config.yaml
hidden_size: 384
experts_per_token: 2
d_expert: 160
normalize_top_k: false
lr_router: 0.000419
norm: "rmsnorm"
norm_eps: 1e-05
tie_word_embeddings: false
learning_rate: 0.00851
beta1: 0.95
train_tokens: 368200000
dataset: "wikipedia_en"
Below are experts of layer 4 (counted from 0) of a mixture-of-experts language model. Rows are named router (the router's row for the expert), up (a neuron's input weights, with its number) and show model dimensions 192-383. Each number is 50 + 10 x the weight over its row's rms, rounded and kept within 0 to 99.
Before each expert's rows: a language model's description of what the expert responds to. This comes from a sample of Wikipedia text that the model never trained on.

# expert 24
What it handles: The articles the, The, a and an, mostly after was, of or in, as in was the defending champion.
router:53 59 61 51 67 59 48 68 65 37 57 57 28 40 61 46 39 39 56 68 41 51 53 40 62 60 53 57 45 35 56 56 49 48 48 32 44 55 41 42 60 63 49 37 48 31 16 72 58 44 50 50 53 39 37 57 55 50 53 43 53 58 62 44 50 47 47 33 53 55 70 53 54 36 42 58 48 48 28 35 44 49 68 45 55 68 59 60 59 45 51 40 31 40 44 42 51 41 56 34 41 48 52 39 51 37 48 36 47 45 55 48 43 34 52 61 60 44 67 49 63 45 42 69 61 57 58 63 40 38 58 52 56 52 58 58 55 34 46 52 50 48 64 42 68 57 52 55 62 45 53 51 59 44 46 77 33 38 56 38 60 59 57 46 42 42 38 48 40 66 45 46 42 61 33 67 63 38 41 40 41 56 46 49 53 50 63 38 48 42 56 42
up0:50 32 58 48 40 48 50 35 62 54 60 54 53 26 40 59 50 30 68 55 41 45 57 45 62 63 30 60 33 52 54 54 44 61 46 55 59 55 41 61 48 60 34 53 56 53 38 51 51 47 64 54 53 37 56 64 45 36 54 65 45 52 55 43 42 62 47 44 58 43 30 46 51 51 45 66 53 78 39 44 53 39 43 39 31 56 52 55 43 59 49 55 45 68 45 32 58 64 51 50 65 45 62 52 57 61 53 56 41 47 62 33 58 49 59 63 46 56 48 42 42 58 61 63 43 36 39 47 40 46 48 38 54 56 53 55 58 64 48 52 50 49 45 35 64 46 39 49 56 56 44 36 46 55 54 58 58 40 47 39 49 49 53 48 46 39 75 64 47 50 26 44 69 65 59 42 58 58 40 53 46 32 48 59 38 50 60 39 52 40 61 76

# expert 15
What it handles: Mid-word letter pieces inside foreign or uncommon names, such as en in Ritenour and Lourenço, plus Binomial in taxonomy infoboxes.
router:57 63 56 71 40 64 54 40 41 43 49 59 37 36 49 45 64 29 55 54 56 46 55 56 59 49 65 63 38 39 26 65 37 43 68 35 51 37 42 40 63 73 49 46 40 42 35 54 60 46 46 55 51 36 42 49 57 62 54 54 44 34 55 31 46 43 59 48 58 53 56 61 42 60 47 58 35 54 44 43 76 57 54 52 60 46 61 59 38 47 45 45 51 46 38 42 48 47 52 43 36 53 59 39 71 74 61 44 50 49 59 41 31 50 60 63 53 49 45 64 54 52 49 61 66 33 30 56 68 41 62 67 35 59 53 62 51 32 39 57 36 44 64 40 53 53 43 66 53 62 45 44 52 50 46 38 55 44 51 50 54 58 52 46 57 63 46 47 26 69 35 64 40 57 40 60 52 57 42 48 49 45 57 46 46 41 39 50 56 56 60 59
up0:57 35 50 56 30 42 48 61 45 60 51 49 43 43 63 60 44 43 44 51 74 45 59 52 52 55 41 55 35 57 37 41 51 43 50 45 34 41 58 52 61 62 58 45 39 60 59 36 58 39 41 54 62 48 43 50 70 40 14 50 54 43 44 38 51 57 76 42 53 68 49 53 60 54 35 48 54 40 50 38 36 57 48 48 43 51 56 50 31 70 64 44 48 43 45 65 49 64 43 45 48 43 46 60 56 45 59 61 44 62 39 50 51 57 50 44 49 36 56 66 46 65 41 53 52 62 37 44 49 58 62 60 42 35 52 66 45 48 57 47 59 46 44 66 63 60 69 38 40 43 44 47 51 52 43 64 58 60 50 52 60 60 53 62 51 63 57 53 40 63 45 59 37 42 47 58 51 60 44 41 50 33 44 59 54 59 54 60 64 46 68 58

# expert 27
What it handles: Words ending sentences or list items before a period, such as Sardinia., destination., 1725., plus status: in Conservation status and first names.
router:54 56 58 67 49 54 54 56 43 41 68 54 52 35 45 46 44 35 53 51 55 49 41 53 57 39 64 47 42 41 47 62 41 44 66 29 46 63 45 47 64 59 52 44 38 36 40 65 72 43 56 61 43 43 43 62 53 43 55 43 47 59 55 44 49 43 59 42 48 49 51 52 43 69 31 62 38 49 53 44 49 47 61 52 62 50 55 61 41 41 43 38 49 42 41 40 41 45 42 36 40 57 61 53 52 68 49 40 43 35 53 36 42 36 61 74 46 59 54 58 53 54 50 62 50 57 45 47 52 35 65 71 51 55 55 49 37 33 39 63 46 47 45 34 62 40 54 65 64 65 42 33 50 34 58 55 48 50 53 54 68 50 38 54 57 44 49 35 36 62 40 47 49 51 50 57 53 48 44 34 41 56 71 39 49 46 54 36 52 55 49 37
up0:57 67 57 46 41 34 39 40 40 50 60 44 52 31 33 49 43 85 41 36 33 62 29 58 43 52 57 38 46 47 50 47 73 44 50 45 49 64 44 26 42 58 49 51 54 44 44 56 50 52 62 59 46 45 55 58 65 49 53 68 54 61 51 51 46 35 60 38 75 45 50 60 42 42 48 64 53 50 52 34 41 39 50 40 58 46 48 43 27 67 48 54 62 50 59 31 50 69 57 48 49 44 49 51 54 45 54 39 52 51 51 45 22 57 67 47 48 64 53 55 44 49 43 67 45 51 52 51 38 38 45 36 37 48 51 66 46 62 48 72 47 59 68 45 50 58 52 50 57 61 42 55 61 39 42 36 54 38 60 44 49 51 38 33 56 44 38 54 35 42 38 66 47 33 47 61 44 49 49 34 53 61 42 32 41 42 53 31 54 59 48 46

# expert 28
What it handles: Periods fused to years or word endings closing sentences, such as "founded in 1925.", "delays.", "duets.", and which.
router:57 55 57 50 43 49 36 45 39 64 62 53 67 48 39 58 55 51 45 50 43 56 48 55 43 53 34 45 43 40 51 53 40 49 65 42 57 49 46 53 71 72 47 43 40 53 54 53 62 58 48 54 49 37 51 63 45 44 57 39 47 52 61 53 59 55 51 65 41 58 26 59 34 56 52 47 46 47 49 39 35 56 32 52 45 62 65 43 52 48 49 38 57 34 43 43 61 40 50 42 54 54 52 56 45 37 58 61 53 63 42 53 44 46 41 63 27 38 59 69 56 46 47 62 41 55 52 27 68 45 50 54 65 45 44 60 37 50 39 48 50 38 54 33 60 50 54 49 66 50 19 42 29 57 51 44 53 54 58 65 76 46 57 60 64 29 49 42 49 56 58 59 40 53 37 44 35 29 34 45 33 50 61 57 55 51 28 44 54 47 50 58
up0:48 49 38 71 46 39 51 69 49 36 50 42 46 22 55 40 48 45 48 42 55 43 14 25 40 49 50 66 56 64 40 64 40 56 64 56 55 61 26 38 61 53 51 56 74 51 59 37 44 50 33 47 65 48 49 43 40 65 46 37 52 54 49 51 61 60 58 59 34 62 61 53 29 61 39 54 59 40 49 47 61 48 44 51 34 52 50 46 45 49 50 45 46 61 34 40 42 49 53 36 56 48 59 65 47 65 60 40 53 55 62 48 56 52 51 64 57 53 48 51 52 46 64 49 56 38 62 45 58 30 50 61 48 60 59 59 46 34 36 46 50 40 37 56 62 71 73 51 54 57 48 62 48 58 40 56 59 46 51 64 64 64 53 42 47 54 39 47 45 56 55 53 57 50 47 47 68 53 55 43 44 76 58 57 42 33 57 43 50 61 50 48

# expert 17
What it handles: Particles and adverbs after verbs, such as grew up, wound up, back, down, short, plus middle word pieces in names.
router:48 62 58 62 59 53 34 76 37 29 68 59 60 53 34 38 48 51 48 56 47 65 41 53 53 46 73 50 41 48 40 80 49 39 53 43 36 46 51 45 58 65 42 50 42 26 45 54 59 41 51 51 47 47 49 60 62 56 54 47 48 34 39 40 48 35 51 50 56 38 53 46 39 49 47 57 56 63 55 38 43 55 61 63 51 48 61 60 57 45 57 49 53 47 57 51 43 51 59 39 69 68 71 59 50 43 38 59 36 41 52 38 35 40 59 62 45 42 56 47 40 51 37 68 60 64 56 44 65 37 50 55 59 63 67 66 46 46 49 68 43 37 69 37 52 47 66 62 54 42 40 42 53 36 64 41 33 59 56 48 53 44 52 36 52 44 39 36 42 59 43 65 56 55 43 51 52 54 44 41 40 47 54 55 31 53 56 36 43 59 54 61
up0:31 41 61 56 45 56 44 53 65 60 62 56 52 54 38 36 41 59 55 62 40 54 52 51 50 30 57 77 30 53 33 56 54 42 60 52 60 42 44 59 50 64 34 55 42 43 52 34 64 28 55 38 48 55 51 57 56 53 65 49 53 41 64 56 58 41 51 40 61 48 47 47 53 50 53 55 36 55 43 49 43 67 48 50 43 55 49 27 52 37 35 45 37 37 42 35 34 58 50 59 58 55 48 32 62 51 48 49 42 39 36 45 42 49 52 45 56 51 38 45 52 40 59 34 41 67 58 53 61 50 41 45 52 49 46 64 43 67 45 60 38 54 50 55 72 35 52 41 51 45 38 50 41 44 50 46 47 37 48 58 48 63 59 78 49 54 33 58 55 64 47 64 60 62 45 48 65 55 34 40 51 50 37 50 27 59 44 37 42 49 55 48

# expert 9
What it handles: Closing quotation marks, apostrophes and parentheses ending glosses, titles or asides, such as 'Great Golden Hill', "I Kissed a Girl", (districts).
router:48 43 69 58 37 63 34 39 31 26 61 50 46 44 57 44 47 35 47 66 52 46 44 30 57 49 54 43 48 59 60 69 54 44 52 43 40 44 53 48 58 64 57 33 31 41 50 63 67 43 50 57 39 49 59 43 52 39 51 37 40 46 48 52 26 40 46 42 48 55 54 53 45 51 56 67 60 60 45 41 44 64 53 61 65 60 57 46 35 48 49 62 40 38 36 48 32 63 61 34 65 53 68 50 57 60 65 46 47 61 65 21 64 32 58 60 53 43 39 64 56 46 41 51 63 42 44 56 58 40 55 53 49 59 44 37 51 37 52 46 46 43 54 46 69 59 39 62 65 58 54 60 42 32 48 51 24 52 51 71 53 50 53 36 44 49 42 53 40 63 40 59 47 39 27 54 50 61 45 42 53 70 58 34 48 42 57 27 57 47 51 48
up0:48 35 62 56 48 47 47 51 35 37 53 48 59 60 52 57 35 61 60 60 44 52 70 39 49 48 40 60 32 45 56 60 49 42 73 56 38 51 47 64 47 36 58 48 51 55 45 59 39 42 49 26 47 49 49 70 46 47 43 38 56 61 52 53 42 40 42 61 52 51 56 40 48 58 65 71 42 47 38 48 25 51 63 69 41 53 48 70 51 58 60 48 37 48 54 54 54 46 45 38 58 40 52 53 46 38 39 40 43 40 43 35 69 44 48 43 41 44 47 51 47 58 49 47 51 43 45 52 57 40 63 61 62 34 67 57 66 56 51 51 48 70 51 50 72 63 54 40 48 55 51 47 47 58 33 55 60 39 39 54 50 48 48 59 57 44 56 62 44 59 60 88 61 53 50 57 75 49 35 39 42 51 63 56 42 44 43 54 52 59 59 46

# expert 29
What it handles: The word as after seen, designated or a cast name, forms of be and became, and list-item hyphens in infobox lists.
router:56 40 54 57 70 41 66 64 51 54 52 51 67 41 35 54 55 49 34 56 63 51 42 57 65 47 53 40 38 46 46 48 62 47 52 47 46 63 49 46 50 64 47 55 62 48 57 75 58 47 76 56 37 36 39 56 44 49 75 46 47 61 64 50 45 59 64 40 42 40 56 57 47 55 47 49 49 62 48 28 63 60 41 65 56 58 50 62 58 40 50 44 54 56 38 51 39 64 66 46 52 63 58 67 69 37 39 42 41 49 52 47 32 37 68 56 62 46 69 51 45 80 52 65 57 57 41 63 58 36 51 53 56 37 40 31 42 70 44 48 63 41 54 45 46 61 47 64 47 41 52 40 42 43 45 37 43 45 53 50 54 51 48 39 28 51 54 44 45 61 38 54 46 58 40 65 30 55 47 41 44 49 49 54 51 47 23 39 39 51 60 46
up0:53 40 43 46 47 63 49 51 62 55 54 59 33 56 68 44 41 46 43 40 62 47 35 68 46 67 40 41 64 39 56 49 54 51 25 28 54 57 41 63 50 56 62 54 49 50 53 43 55 52 57 58 46 49 42 45 46 69 44 49 41 38 36 35 55 60 47 49 36 54 53 52 51 40 54 61 62 42 43 44 47 65 47 52 57 49 34 51 62 58 48 66 52 69 40 47 36 31 52 54 54 64 46 63 57 46 60 35 65 65 49 51 54 41 65 48 61 33 53 63 61 51 62 55 52 56 49 36 45 41 58 52 43 57 46 39 43 60 50 54 40 62 60 47 65 51 58 71 59 48 54 62 52 56 44 44 63 32 33 45 50 53 55 82 30 49 63 49 48 52 52 57 73 60 40 41 34 26 43 42 47 52 56 64 40 42 42 44 57 48 37 61

# expert 1
What it handles: Single-letter or short pieces inside foreign names and words, such as z, w, Sch, and "by" after "described" in taxonomy.
router:58 56 60 67 52 56 58 50 39 48 57 58 49 38 53 44 51 41 46 62 57 48 50 34 56 28 73 57 45 52 50 72 49 40 65 39 49 48 37 38 57 61 43 45 39 44 36 75 73 42 55 58 47 31 29 61 70 59 61 32 43 39 67 38 50 38 56 46 44 53 61 57 37 70 48 52 42 50 48 36 70 44 58 51 73 52 68 58 31 42 40 44 52 39 50 35 43 40 55 33 48 52 67 41 45 71 47 52 46 48 47 38 49 45 60 62 48 50 45 67 53 48 43 56 71 52 54 65 56 32 53 71 47 50 56 56 39 43 35 54 46 42 53 40 57 56 36 63 71 57 41 37 60 41 45 47 49 45 59 49 64 52 47 52 52 41 36 44 34 53 42 60 45 58 48 64 43 50 48 39 46 54 53 40 55 48 59 38 50 57 61 47
up0:42 45 61 65 48 32 47 38 59 45 56 55 51 41 49 54 59 54 22 56 65 62 55 46 51 67 32 41 50 40 54 48 52 39 42 47 64 45 42 50 63 58 52 37 45 58 36 38 64 60 56 47 37 40 49 56 39 46 39 45 55 66 48 46 50 43 40 50 48 31 54 40 50 54 30 56 34 57 52 41 64 43 48 42 45 56 36 56 52 49 43 54 42 41 50 63 46 58 59 52 59 57 67 28 48 37 58 51 45 52 48 32 41 47 58 58 54 36 33 57 61 52 36 50 49 56 54 65 37 64 52 59 36 42 44 61 44 48 46 59 42 57 36 56 63 55 43 36 48 50 45 38 48 59 61 36 71 48 29 53 44 45 47 72 37 43 52 46 46 55 45 46 54 54 41 39 51 36 44 60 47 54 38 43 58 65 58 32 33 43 52 52